Weights of a small mixture-of-experts language model, trained from scratch on English Wikipedia: 61.3M parameters.
Below are experts of layer 7 (counted from 0) of a mixture-of-experts language model. Rows are named router (the router's row for the expert), up (a neuron's input weights, with its number), down (a neuron's output weights, with its number) and show model dimensions 256-319. Each number is 50 + 10 x the weight over its row's rms, rounded and kept within 0 to 99.
After each expert's rows: "mostly gets" lists some tokens that are sent to it at least half of the time. This comes from a sample of Wikipedia text that the model never trained on.

# expert 9
router:50 32 36 42 46 54 59 66 42 51 55 51 47 52 49 66 36 57 63 54 50 49 48 47 42 43 50 51 64 49 44 59 46 42 64 54 60 62 50 47 54 35 26 60 61 43 46 46 36 35 62 68 41 53 47 51 41 45 50 41 45 46 52 56
up0:58 54 48 51 38 43 54 60 59 34 45 46 36 59 51 55 34 39 70 55 63 51 61 50 67 49 46 21 57 41 46 50 50 46 70 56 42 40 54 37 48 32 47 39 41 37 62 39 69 43 57 57 44 53 52 40 56 47 37 43 68 36 47 54
down0:50 57 27 56 44 59 46 29 49 57 21 59 57 41 48 74 46 42 60 35 53 53 65 59 42 38 60 48 51 45 44 51 57 55 53 55 44 65 45 40 27 47 47 41 52 40 71 35 42 53 45 49 44 49 55 52 48 62 50 65 44 53 52 45
up1:56 51 61 46 52 67 40 44 48 56 52 49 35 31 50 52 47 48 45 54 45 52 59 57 72 55 38 43 55 44 34 31 38 59 44 30 63 54 54 56 60 48 43 56 42 48 41 45 66 46 55 58 75 46 59 51 54 62 24 48 37 48 59 32
down1:42 35 50 44 67 46 62 50 61 48 64 58 24 30 66 57 58 45 59 66 34 51 42 45 53 49 49 54 63 51 54 45 48 65 38 45 41 65 50 71 58 49 37 53 41 25 61 49 57 43 51 42 52 45 59 40 56 68 55 54 42 43 58 55
mostly gets: " Some", " each", " all", " All", " More", " Many"

# expert 32
router:50 45 58 42 50 56 40 61 63 69 55 41 31 56 42 47 47 72 55 50 48 50 55 44 51 51 54 40 47 31 39 63 57 49 39 63 34 56 58 57 49 52 31 60 56 53 51 44 47 45 54 62 55 39 30 53 44 40 43 50 47 68 50 28
up0:44 44 60 54 57 56 38 49 55 45 36 66 47 50 37 30 47 23 52 47 50 64 59 50 56 40 36 54 49 45 41 39 61 45 54 49 46 69 60 34 60 69 56 59 70 61 65 54 43 66 50 50 41 38 41 47 55 47 42 54 47 51 49 36
down0:32 52 53 63 49 44 50 61 55 62 55 36 59 59 54 49 55 50 45 56 49 42 57 45 59 38 61 40 50 58 45 53 56 56 47 47 66 58 62 67 29 47 55 55 51 45 63 46 58 54 50 46 35 70 36 41 35 60 44 50 50 51 54 55
up1:63 54 67 49 31 60 55 53 79 44 52 23 43 36 26 42 57 67 55 54 56 59 55 55 51 36 52 51 51 35 47 52 43 66 39 50 44 54 52 28 56 49 35 49 37 50 55 25 52 46 52 58 38 61 45 49 53 60 62 52 51 53 58 42
down1:55 45 58 53 37 57 48 58 49 47 69 32 29 56 59 37 47 44 62 62 45 38 52 53 51 40 55 42 57 33 46 52 62 46 51 57 50 37 44 41 53 26 38 60 41 52 46 26 78 56 53 52 56 63 35 47 71 61 57 59 48 54 61 48
mostly gets: " K", " V", " G", " T", " B", " L"

# expert 12
router:56 52 51 21 46 61 48 58 57 61 58 48 43 61 67 44 47 72 54 58 42 41 48 41 39 30 42 50 69 56 45 57 54 50 36 56 41 67 60 64 60 34 55 50 55 69 46 42 68 57 40 61 60 52 41 57 51 43 51 51 52 63 55 55
up0:43 58 31 58 47 66 54 29 56 24 60 55 36 43 51 57 54 66 41 42 36 50 64 61 37 62 41 50 58 35 54 54 64 30 38 43 37 41 40 51 46 37 50 49 58 33 41 54 50 52 49 41 44 44 37 57 51 52 45 40 47 44 44 45
down0:65 33 55 51 39 55 51 35 67 52 62 42 41 56 48 62 49 45 29 39 63 43 53 50 62 59 40 60 58 32 62 27 43 41 47 52 63 37 59 48 38 57 49 56 48 55 60 50 45 71 44 39 46 41 43 56 74 40 32 36 53 57 47 55
up1:54 70 61 56 28 44 52 51 65 45 41 58 52 47 51 35 52 41 38 53 42 62 49 52 43 38 35 48 33 44 67 43 63 50 42 41 31 43 51 44 58 62 63 41 51 53 46 59 59 55 45 54 46 45 70 53 57 76 43 63 61 59 54 32
down1:58 48 66 49 57 41 38 51 31 41 43 66 60 45 48 41 36 49 52 44 31 38 45 50 47 54 34 64 65 33 50 50 50 69 42 51 57 52 65 62 58 48 65 55 66 34 35 46 48 50 40 38 64 51 46 44 54 61 40 42 51 48 34 53
mostly gets: " s", " (S", "- S", " of S", "| S", "-s"

# expert 24
router:52 41 40 46 49 41 41 48 39 58 45 43 52 50 50 49 59 58 58 42 53 66 53 54 43 49 59 65 59 60 59 75 53 48 49 77 46 65 50 57 54 44 46 48 60 64 38 48 38 49 59 71 55 51 54 44 49 33 60 37 46 75 64 55
up0:40 36 44 59 37 60 46 44 55 64 40 40 45 44 55 45 50 56 66 56 50 49 56 54 54 52 61 40 52 41 72 60 70 41 54 59 55 35 58 59 45 40 34 36 36 57 55 65 50 70 48 47 62 45 50 41 53 56 55 38 41 37 56 49
down0:36 36 42 53 60 43 50 66 57 50 53 52 65 62 46 47 31 46 43 68 48 38 62 40 54 50 60 30 52 48 51 55 45 57 40 49 52 46 33 30 58 54 36 56 51 61 33 51 62 48 53 70 52 56 40 66 62 79 58 68 29 48 48 35
up1:51 61 53 51 65 38 42 54 45 44 42 46 50 51 57 39 56 50 51 54 63 51 44 47 65 63 77 53 67 48 61 66 51 35 59 70 69 52 44 46 54 68 52 49 38 51 53 61 42 36 54 48 59 47 52 48 51 43 41 41 52 69 46 46
down1:29 47 46 46 56 74 45 57 42 74 59 45 40 66 61 64 41 54 56 56 38 61 42 45 47 39 54 55 53 58 56 61 57 50 63 55 38 36 62 46 50 40 56 51 66 50 59 53 51 49 46 45 51 51 54 31 44 55 34 56 65 52 35 79
mostly gets: " t", " b", " l", " c", " g", " w"

# expert 10
router:59 41 60 43 34 55 66 58 52 45 42 63 50 51 36 52 44 44 53 53 46 65 44 59 49 60 37 51 56 39 53 62 30 44 55 73 57 39 50 55 54 41 58 65 38 43 40 58 30 46 46 62 46 51 56 71 49 41 46 33 55 46 64 52
up0:60 37 58 71 36 50 58 72 44 49 47 31 47 48 50 48 48 54 49 68 57 63 54 38 54 68 53 41 54 44 60 55 36 34 42 48 32 43 51 61 39 57 42 42 73 21 63 43 30 46 60 49 40 49 59 52 50 51 51 66 55 65 38 60
down0:41 49 62 47 49 73 53 67 58 30 56 66 49 50 48 59 59 43 49 53 54 74 44 54 44 55 46 30 60 54 49 54 42 70 74 61 54 66 51 51 53 57 49 54 48 39 42 45 45 71 57 48 51 45 43 44 41 51 56 52 54 37 47 57
up1:58 39 75 66 47 45 71 42 55 52 39 41 53 50 44 44 39 61 63 49 48 51 38 48 65 64 47 45 52 62 45 57 58 69 47 61 62 61 60 54 51 51 62 53 45 59 44 69 44 56 59 39 71 64 33 51 28 43 53 44 52 49 56 58
down1:37 47 45 57 51 47 53 45 38 59 55 53 51 47 48 56 52 46 48 49 58 51 49 43 65 61 64 39 40 48 51 55 56 60 39 37 51 43 48 56 41 42 46 61 42 59 44 54 41 41 51 56 47 36 35 49 51 53 41 56 40 79 34 58
mostly gets: " Ros", "oss", " Mart", " Land", "inn", "arl"

# expert 8
router:54 35 57 45 35 49 36 52 51 56 39 62 80 37 52 43 61 53 28 62 42 45 36 37 32 33 74 56 75 40 52 45 54 50 40 43 52 58 51 57 47 58 49 63 51 64 40 40 55 66 51 62 57 42 55 45 53 67 44 55 48 50 55 45
up0:52 60 40 37 54 67 50 54 44 53 41 46 57 51 41 41 43 45 48 47 49 38 44 28 50 63 43 48 44 53 62 60 48 57 46 45 48 64 45 35 53 45 45 50 64 56 52 60 46 55 41 76 39 42 50 37 25 55 48 48 41 57 57 46
down0:60 53 60 47 45 45 55 55 42 51 56 51 59 53 55 39 46 59 46 65 46 49 63 61 53 44 56 42 47 45 62 54 53 53 54 49 41 51 35 57 45 61 57 60 57 55 52 30 53 42 32 38 39 39 46 42 55 49 35 41 60 37 48 41
up1:52 42 49 49 59 66 46 46 60 50 57 58 40 41 63 65 45 45 53 43 70 52 55 45 49 59 46 66 64 45 51 50 46 59 48 56 43 59 34 43 44 40 46 50 51 38 41 61 55 64 46 22 43 36 42 57 52 50 43 47 59 57 60 49
down1:63 51 59 53 56 70 51 48 48 59 43 52 42 46 63 47 54 55 55 45 38 49 43 39 51 56 53 56 58 55 62 46 46 48 67 33 57 53 32 65 65 39 54 57 56 44 52 57 45 57 30 45 57 51 63 49 58 53 53 43 66 62 42 50
mostly gets: " his", " its", " their", "'s", " her", " His"

# expert 2
router:66 30 51 49 51 41 54 57 66 55 42 64 49 36 50 55 48 55 37 61 53 51 40 23 21 38 60 52 61 39 48 41 41 53 38 27 52 50 37 51 48 23 50 51 50 55 50 44 43 49 42 52 46 61 50 52 55 77 36 51 36 54 48 25
up0:19 51 62 53 54 32 50 57 36 53 51 45 38 42 38 54 46 48 69 56 68 38 40 51 42 54 63 51 52 55 57 57 59 44 37 51 66 30 59 56 42 58 28 39 55 59 54 53 64 65 38 45 45 52 49 37 65 50 35 37 54 44 62 50
down0:39 64 60 44 49 51 42 46 43 60 50 39 52 41 55 40 56 44 64 57 57 52 61 43 62 67 58 55 44 40 48 57 45 51 48 61 52 43 43 42 64 60 41 47 40 49 50 49 54 59 43 38 45 50 46 45 55 35 38 56 46 44 64 52
up1:59 46 36 56 72 66 47 41 53 60 48 53 62 54 52 46 37 42 46 53 55 60 62 55 42 46 50 51 67 57 67 36 44 39 39 32 60 32 48 58 29 44 44 46 51 60 60 56 41 56 49 43 30 38 50 56 58 39 44 48 44 49 43 48
down1:48 68 54 58 71 49 49 32 45 56 43 34 66 74 61 42 45 48 47 45 61 38 44 52 60 38 47 49 52 41 41 59 58 74 33 65 55 47 57 65 42 44 57 52 48 60 62 22 52 48 42 59 61 64 53 56 52 48 59 56 60 52 46 59
mostly gets: " is a", " new", ") is a", " small", " local", " as a"

# expert 5
router:47 52 37 63 47 56 51 51 57 46 58 67 43 37 52 47 48 49 32 70 45 54 54 43 47 51 47 45 62 50 71 39 66 55 33 46 43 72 65 54 61 44 47 48 59 43 53 36 39 56 69 53 51 41 61 53 42 47 56 46 46 63 52 52
up0:56 39 79 56 56 38 53 47 59 34 74 55 47 49 56 52 57 71 49 60 49 43 60 50 45 54 50 40 36 43 51 47 44 47 63 51 47 45 55 52 53 46 42 50 42 71 33 50 45 45 46 52 49 60 49 41 54 55 55 50 60 46 63 56
down0:42 46 67 49 70 54 67 55 60 41 56 54 57 49 46 38 62 68 54 48 44 56 55 55 45 59 64 46 71 55 61 40 42 64 41 58 33 58 47 52 43 53 59 59 55 46 48 46 53 45 56 45 42 56 62 45 53 51 50 58 75 55 52 45
up1:58 53 48 38 57 67 54 47 43 45 54 49 51 40 57 48 45 32 37 57 54 48 48 46 31 55 48 46 62 51 44 47 41 47 29 41 55 51 48 63 45 26 66 63 79 51 46 58 65 54 55 46 54 52 54 49 41 47 53 48 67 77 67 53
down1:42 58 55 59 66 46 49 51 47 59 63 51 57 54 45 48 35 40 52 38 43 62 46 60 61 68 63 40 47 67 50 49 62 52 54 47 46 38 53 52 52 31 48 68 50 51 51 40 58 35 50 35 43 51 67 41 62 47 47 54 53 54 44 61
mostly gets: " he", " be", " the c", ", c", " h", " and c"

# expert 42
router:65 54 48 43 61 50 54 45 61 33 53 45 61 43 58 49 56 71 46 37 53 57 40 37 56 53 62 50 67 39 40 40 54 45 44 58 40 63 59 45 55 37 51 49 53 51 35 49 65 37 52 43 50 49 52 48 46 30 50 31 40 64 60 47
up0:65 40 44 49 48 58 35 45 49 34 39 40 61 32 55 39 48 49 50 51 61 59 39 34 48 55 39 43 57 68 43 41 39 44 68 50 40 64 40 51 72 70 36 50 42 58 50 55 52 55 54 38 51 49 59 51 50 65 56 53 50 44 76 35
down0:49 54 51 59 50 54 25 50 51 60 60 49 39 66 62 41 54 42 33 44 49 56 61 59 45 74 25 41 33 61 56 49 42 67 42 49 46 46 48 43 46 55 59 60 47 53 45 58 52 35 42 39 38 39 43 47 44 56 42 49 59 57 53 63
up1:70 58 58 47 64 48 70 49 55 50 50 52 76 53 50 43 66 51 31 49 51 57 59 26 48 36 50 59 58 29 53 55 56 55 61 45 53 26 41 57 46 57 47 64 53 47 28 45 55 51 55 67 36 42 48 48 48 50 65 37 53 55 27 52
down1:54 37 46 57 63 52 67 31 47 54 68 56 62 48 32 41 55 48 48 61 46 55 60 45 52 50 60 46 60 47 43 65 61 65 49 58 41 33 53 38 35 45 64 24 58 38 62 50 45 55 50 34 46 33 61 66 58 61 57 35 23 43 39 54
mostly gets: " St", "% | ", " st", " | .", " ", "St"

# expert 13
router:61 32 69 55 52 57 58 57 48 41 59 48 58 38 40 59 51 49 55 40 59 47 57 53 47 43 68 47 37 53 45 59 51 55 60 40 67 50 65 48 34 53 47 51 64 50 33 62 38 56 45 48 60 60 68 76 55 54 30 64 46 38 44 51
up0:57 64 35 36 47 62 58 53 60 33 44 63 64 25 36 54 59 54 42 54 42 48 37 46 54 44 67 21 48 43 51 45 54 50 52 55 50 43 39 45 42 42 47 52 72 48 49 48 53 68 38 61 42 65 50 47 57 62 53 66 46 60 54 45
down0:58 46 23 57 45 53 48 65 40 38 30 36 46 49 36 59 50 34 42 49 55 50 53 66 40 60 40 44 52 40 53 54 61 41 61 65 49 51 38 45 43 36 47 47 38 21 86 57 44 57 45 49 50 48 48 56 54 45 55 68 50 58 62 47
up1:51 44 44 46 54 48 36 44 61 50 66 53 47 36 46 57 38 58 62 50 53 51 44 64 52 52 58 59 38 69 32 72 49 63 62 45 73 36 44 56 28 35 47 65 75 68 40 53 40 48 61 62 59 40 48 38 35 55 41 57 36 61 41 60
down1:63 46 57 44 39 56 54 52 24 58 60 56 40 33 60 45 51 53 39 53 41 46 43 49 56 33 36 57 49 40 50 53 49 71 65 52 51 64 50 70 43 52 68 68 57 44 44 57 50 41 56 49 51 58 42 39 62 58 59 37 49 54 41 43
mostly gets: " | Score", " season.", "ion.", "ers.", " | Pld | W", "ions."

# expert 0
router:46 56 54 52 52 31 54 43 39 49 44 50 62 47 51 57 55 33 40 44 43 52 31 45 32 31 47 34 50 59 43 59 60 27 52 56 47 58 58 68 47 51 54 56 57 53 59 46 46 48 77 43 58 45 48 43 59 56 39 43 54 74 60 61
up0:29 58 58 65 42 33 43 62 47 39 50 41 48 47 57 53 49 48 52 47 31 42 45 46 37 51 53 61 66 39 67 52 39 55 44 65 53 45 56 52 56 55 34 25 57 32 50 48 54 42 53 32 31 45 44 46 51 49 51 59 51 59 65 53
down0:42 52 31 40 58 48 42 65 60 48 62 41 44 34 64 27 56 52 46 36 53 50 49 57 57 60 54 55 51 66 28 52 63 57 54 44 56 35 49 45 52 41 39 44 44 55 62 65 34 40 40 40 42 33 60 50 53 36 53 53 39 42 33 43
up1:46 50 53 41 51 36 37 52 55 44 56 56 59 52 64 41 63 74 56 36 41 44 48 68 39 39 45 49 36 51 67 73 42 48 37 59 41 37 50 64 56 64 37 49 57 39 56 50 69 31 55 45 38 51 61 57 55 56 47 35 61 60 64 59
down1:33 52 47 39 71 48 49 51 60 39 49 63 38 50 50 55 49 65 55 56 49 58 67 45 64 64 33 57 41 42 41 45 42 49 51 66 40 49 54 55 59 52 37 64 47 35 51 54 50 57 43 51 32 58 60 42 43 58 40 51 43 75 39 70
mostly gets: " would", " can", " did not", " could", "2", " do"

# expert 22
router:56 45 54 54 47 52 58 68 69 57 47 50 40 42 57 63 33 63 46 64 51 45 37 52 30 31 54 44 36 31 49 45 52 50 32 48 58 40 59 55 41 55 41 61 59 60 38 45 51 45 54 39 53 30 52 67 63 44 27 55 63 44 69 33
up0:61 42 67 45 39 44 67 60 63 65 49 58 37 66 46 37 55 50 45 65 36 46 47 36 36 44 37 51 54 54 46 44 57 55 52 54 68 44 38 41 56 56 41 55 46 40 57 39 45 40 56 41 53 32 46 54 54 50 60 40 41 48 52 53
down0:39 35 62 60 43 39 57 34 40 61 50 22 37 57 39 47 55 52 67 56 57 43 51 48 46 44 63 53 38 39 56 49 59 54 35 60 77 60 54 41 39 55 63 50 69 41 52 53 40 69 59 41 59 50 53 59 48 44 39 58 49 72 23 49
up1:57 59 34 43 41 58 67 62 49 36 61 48 48 47 42 40 53 43 42 43 48 54 44 42 34 63 39 55 51 41 48 31 43 47 49 45 46 35 57 53 60 69 59 44 56 58 64 51 52 56 51 52 41 54 62 46 39 28 46 46 51 39 34 42
down1:41 55 49 59 62 58 57 33 45 50 70 39 41 75 52 61 59 56 37 38 43 41 49 59 69 44 49 56 57 58 51 52 39 43 41 60 52 66 32 46 46 52 49 55 56 64 50 48 57 46 53 40 45 43 48 68 50 64 31 27 52 41 54 66
mostly gets: " E", " | A", " U", "- A", " (A", "E"

# expert 40
router:52 34 58 33 48 57 44 56 72 50 49 59 59 49 46 41 42 55 29 49 47 40 45 44 42 41 63 53 78 50 45 33 43 45 41 49 52 50 54 56 60 36 55 39 55 45 39 43 52 63 48 68 52 49 56 49 57 74 40 61 46 55 62 33
up0:50 46 68 51 61 52 53 46 68 39 41 36 35 50 45 51 57 51 44 52 53 48 48 41 43 53 47 57 52 52 40 57 41 41 68 48 49 59 30 45 59 57 47 61 54 47 47 53 55 60 39 44 43 53 42 42 46 36 48 56 40 44 53 53
down0:56 57 44 58 57 56 57 39 49 53 55 46 76 38 49 66 47 43 92 37 46 64 60 54 56 63 48 69 60 34 49 51 52 57 55 54 48 49 50 50 76 39 55 46 36 52 44 53 63 42 51 41 55 44 32 48 51 53 43 57 51 65 36 56
up1:48 56 74 35 47 53 43 50 46 56 48 53 56 40 54 57 52 61 50 51 42 58 52 48 56 62 32 60 70 43 48 64 65 47 53 72 64 58 48 44 63 52 50 62 52 45 59 46 44 39 45 46 55 53 54 58 59 47 52 52 50 38 47 36
down1:36 53 45 37 55 51 47 46 55 38 42 49 60 37 53 47 47 67 62 44 59 47 30 24 37 53 46 35 60 47 61 57 44 53 49 37 42 43 48 45 52 63 47 63 35 42 54 56 44 50 45 58 57 43 49 40 62 31 37 38 49 46 45 50
mostly gets: " the", "The", " to the", " of the", " The", ", the"

# expert 11
router:51 41 64 49 45 30 49 40 52 61 34 59 68 52 54 58 29 58 35 67 37 42 46 54 56 40 47 54 54 46 53 56 41 51 56 39 35 68 56 51 73 47 37 52 57 57 48 50 63 40 57 46 41 53 59 66 54 39 38 26 36 59 47 30
up0:74 50 52 45 46 42 59 25 56 45 47 39 55 44 59 39 51 45 44 54 54 38 59 50 59 56 43 49 33 51 60 62 58 45 44 61 35 37 44 50 67 53 41 69 61 57 50 39 55 49 48 54 53 51 40 52 62 53 43 37 21 48 50 51
down0:55 60 37 51 62 70 59 50 59 49 57 57 56 59 42 58 36 51 61 44 51 51 49 33 54 69 36 44 56 55 60 49 52 54 48 49 53 53 31 42 58 56 56 48 51 53 49 37 46 51 41 50 30 47 58 55 60 42 59 49 54 49 48 62
up1:53 46 50 45 51 24 45 52 52 48 47 49 47 57 56 46 24 58 56 32 36 38 48 52 44 41 53 56 56 43 49 44 44 51 61 44 54 54 56 50 66 41 49 51 56 59 49 59 56 50 48 63 36 53 56 53 50 39 43 33 31 61 39 51
down1:48 49 35 69 53 54 28 64 41 58 43 51 39 46 54 52 66 46 63 48 58 60 46 46 60 53 46 50 51 54 53 41 42 49 44 37 55 46 44 60 38 47 56 35 44 52 63 58 28 49 52 51 71 48 46 50 46 71 54 60 58 53 57 68
mostly gets: " began", " had", " have", " has", " received", " started"

# expert 18
router:47 52 48 43 41 64 50 67 48 52 39 53 43 56 49 57 46 48 49 40 48 65 44 48 47 68 32 41 50 56 41 62 48 48 54 69 55 68 62 40 76 43 38 55 51 69 46 52 48 47 55 69 48 42 45 51 42 37 37 42 59 62 54 34
up0:65 37 55 51 44 80 53 60 61 59 55 52 50 41 50 62 47 46 42 56 56 51 64 45 56 63 38 56 46 44 53 47 45 63 49 62 46 62 55 77 63 47 45 70 49 52 47 50 45 36 57 42 45 54 37 40 41 38 68 67 46 45 40 47
down0:49 44 56 40 45 62 51 53 64 54 59 52 58 69 49 52 47 51 44 36 56 42 59 47 46 67 53 48 56 59 60 47 44 48 40 47 49 43 43 56 62 50 54 63 34 47 51 57 48 57 50 47 42 69 38 39 50 56 44 51 31 60 35 39
up1:54 39 40 54 52 76 60 59 52 43 59 52 56 50 61 53 47 59 40 58 41 36 47 46 51 54 64 48 54 51 50 65 47 53 52 58 52 48 51 57 57 66 51 54 50 37 55 66 40 59 45 46 49 35 56 43 40 34 33 45 50 45 70 49
down1:46 59 57 61 54 55 67 52 60 45 49 56 55 60 47 52 50 47 42 57 36 38 63 43 64 49 35 42 43 47 50 65 44 51 37 53 71 45 48 57 60 55 67 37 51 57 39 66 51 50 40 38 52 61 50 54 54 47 75 54 59 44 62 41
mostly gets: " Kh", " Mc", " McC", " J", " McK", " Ha"

# expert 27
router:49 38 60 40 42 42 33 39 69 38 55 51 30 49 58 66 48 70 61 55 56 56 49 52 50 26 39 47 58 59 48 32 65 38 45 62 55 32 58 48 48 47 63 45 51 54 56 64 37 46 42 58 50 58 64 43 68 66 46 56 61 48 54 44
up0:59 40 39 46 31 53 31 34 63 45 41 51 44 42 50 51 68 71 44 65 42 55 35 44 49 61 43 46 41 50 41 60 63 33 41 59 54 38 59 63 35 69 53 52 61 45 79 52 42 56 65 58 61 47 54 50 42 47 46 46 64 50 49 44
down0:48 36 35 37 43 53 49 39 40 45 51 38 43 49 53 58 45 56 60 38 47 54 36 43 38 44 79 51 59 42 52 64 50 47 47 46 51 38 55 54 41 74 54 33 44 39 60 41 42 51 51 54 58 58 48 49 45 41 62 59 61 52 41 63
up1:52 49 47 49 47 49 49 54 37 50 43 45 55 50 48 44 35 57 39 47 58 75 66 47 39 40 45 43 48 44 42 37 49 55 53 41 54 61 58 38 35 35 57 52 47 53 60 48 34 71 52 53 32 56 48 42 57 57 30 70 45 62 41 46
down1:62 57 61 57 59 37 36 62 54 40 43 64 61 60 28 49 52 56 66 57 70 47 47 48 45 42 41 50 48 43 51 28 32 53 43 75 50 51 56 54 64 63 64 31 60 48 67 53 38 45 47 63 73 40 48 52 55 48 38 51 41 51 45 42
mostly gets: ":", ") |", "  -", "\" |", "′", ");"

# expert 26
router:52 45 51 47 44 35 39 45 56 50 49 64 66 40 56 70 49 51 38 50 39 58 38 54 63 38 45 62 51 36 59 43 42 44 77 51 42 74 49 50 82 47 41 61 49 50 54 51 53 48 31 50 58 42 39 74 51 34 50 38 36 60 59 43
up0:60 47 39 43 44 59 44 48 54 49 46 62 68 45 71 55 51 37 71 64 54 39 48 48 53 53 66 40 61 32 34 43 51 49 70 27 32 52 54 54 41 58 54 41 31 46 59 51 33 28 56 42 53 39 35 52 57 48 55 60 46 50 65 46
down0:41 55 49 53 43 39 55 30 49 43 48 39 56 38 54 50 33 46 40 55 46 47 53 38 47 48 49 39 61 63 46 54 36 53 59 46 50 44 44 47 47 27 50 42 48 43 47 54 43 55 45 40 47 57 57 71 63 40 41 55 55 61 57 78
up1:51 37 59 52 64 40 52 50 55 49 50 51 56 60 58 54 61 45 66 68 38 51 43 43 56 40 54 38 67 51 54 39 45 48 73 61 50 45 51 50 64 34 63 62 46 72 62 43 49 58 40 46 58 75 35 50 73 35 48 39 59 51 34 46
down1:54 56 61 56 46 39 45 56 59 49 55 57 40 66 56 49 57 46 67 59 54 64 63 54 58 41 38 50 52 45 54 49 38 46 22 20 56 47 43 24 38 68 30 30 63 47 64 60 67 33 62 65 54 69 39 55 52 62 47 44 61 52 63 54
mostly gets: " rel", " per", " inter", " add", " put", " def"

# expert 36
router:45 47 52 46 51 44 53 43 63 51 53 47 57 39 39 49 47 67 41 50 58 52 41 44 44 35 71 51 38 49 58 49 54 45 48 44 62 51 54 67 49 53 55 57 65 50 62 61 47 34 72 34 51 68 45 62 43 62 54 54 45 44 48 36
up0:56 52 54 44 55 48 63 63 49 50 64 45 36 47 56 62 61 62 56 57 60 40 55 51 42 58 52 53 44 48 60 23 38 49 58 38 56 49 53 41 60 42 58 54 52 41 65 41 40 43 63 42 45 58 59 70 35 43 47 52 48 50 42 47
down0:52 64 51 53 55 44 66 35 56 63 44 24 51 59 47 74 62 54 25 43 76 42 41 43 56 44 40 40 63 34 53 60 34 61 46 56 34 52 37 55 56 35 42 48 47 58 50 57 49 40 34 51 50 50 55 47 52 35 50 48 37 51 56 71
up1:49 58 78 49 46 56 41 46 50 39 42 46 45 45 44 58 42 46 35 50 46 67 65 41 47 46 52 62 41 47 55 33 41 46 55 44 50 81 39 49 55 68 57 43 64 53 62 34 40 58 49 65 34 56 52 50 36 51 50 42 33 60 47 55
down1:45 77 58 58 50 51 55 36 55 54 65 54 34 48 53 52 38 52 51 40 54 44 52 48 59 52 47 52 60 62 64 58 52 41 52 42 50 57 52 48 50 58 63 54 52 65 54 66 57 42 49 41 49 63 42 59 51 43 58 35 54 70 47 41
mostly gets: " Museum", " Library", " Railway", " Racing", " Avenue", " High School"

# expert 15
router:60 27 56 41 46 56 64 40 62 45 50 48 45 46 50 51 39 50 32 53 50 53 42 63 43 46 63 64 59 47 49 40 58 52 45 42 56 40 44 65 63 36 48 55 62 41 42 65 44 39 46 56 43 63 50 51 55 49 54 51 56 50 63 37
up0:60 46 68 62 50 64 57 47 53 47 50 46 57 54 44 55 42 60 63 65 56 56 59 50 43 63 48 47 64 63 58 58 48 42 47 65 65 51 48 57 60 21 41 55 52 41 40 44 37 47 49 47 54 52 46 40 45 60 55 47 44 65 50 44
down0:40 47 71 69 53 55 45 43 51 62 47 60 59 62 50 56 36 47 50 52 46 46 60 39 51 41 51 48 69 62 64 48 71 48 53 45 52 55 36 49 63 46 62 50 46 48 36 29 57 49 61 44 41 56 41 55 43 64 34 59 45 64 39 53
up1:62 54 51 77 31 52 51 55 70 53 52 57 56 44 44 70 44 60 32 58 49 60 62 56 56 38 51 52 68 38 38 45 49 46 51 44 47 65 35 37 54 38 53 53 46 49 40 45 48 37 43 59 54 65 38 34 58 56 37 50 52 60 69 42
down1:29 43 49 44 56 61 54 56 48 64 54 39 53 47 65 45 41 43 44 47 46 56 44 41 64 58 43 66 44 63 55 69 45 71 60 45 41 24 57 45 54 41 51 51 50 60 49 51 56 54 59 48 54 41 72 45 53 67 39 51 52 62 43 31
mostly gets: " (born ", "\" | ", "\" (", "a (", "a | ", "i ("

# expert 20
router:54 51 55 49 54 24 57 37 55 46 50 53 50 45 48 29 58 60 34 40 37 51 34 48 53 45 55 55 60 37 30 62 63 43 42 49 56 47 46 63 54 40 58 54 67 47 56 41 56 41 76 53 55 57 52 52 46 49 42 64 36 55 72 49
up0:48 56 47 61 52 70 47 43 49 44 43 49 49 56 73 53 28 62 64 57 56 46 53 56 45 51 51 56 43 57 60 53 57 40 40 43 58 35 50 53 55 38 54 48 57 58 40 55 73 42 45 56 54 58 68 49 29 48 43 59 41 48 57 35
down0:54 51 62 46 35 53 46 47 47 38 46 51 35 62 54 50 48 55 43 49 54 63 34 50 48 40 51 36 74 42 53 46 40 36 53 41 55 62 33 82 48 54 48 24 58 58 48 36 55 53 43 58 45 48 75 50 51 39 53 51 66 41 27 59
up1:39 46 55 53 56 60 51 55 58 57 47 53 44 49 60 48 50 68 62 27 58 44 52 38 62 35 61 21 37 54 57 45 56 49 40 65 42 63 55 41 62 57 50 58 54 50 46 48 60 34 49 62 27 57 39 52 53 43 50 40 39 50 57 46
down1:52 45 46 57 48 51 45 46 57 43 53 54 54 58 55 51 45 53 61 60 58 56 53 70 61 42 54 53 40 41 66 71 50 60 42 56 38 37 50 54 58 53 36 52 52 32 46 37 54 46 68 34 38 52 63 30 46 43 49 55 40 45 53 49
mostly gets: " four", " six", " five", " three", "400", " two"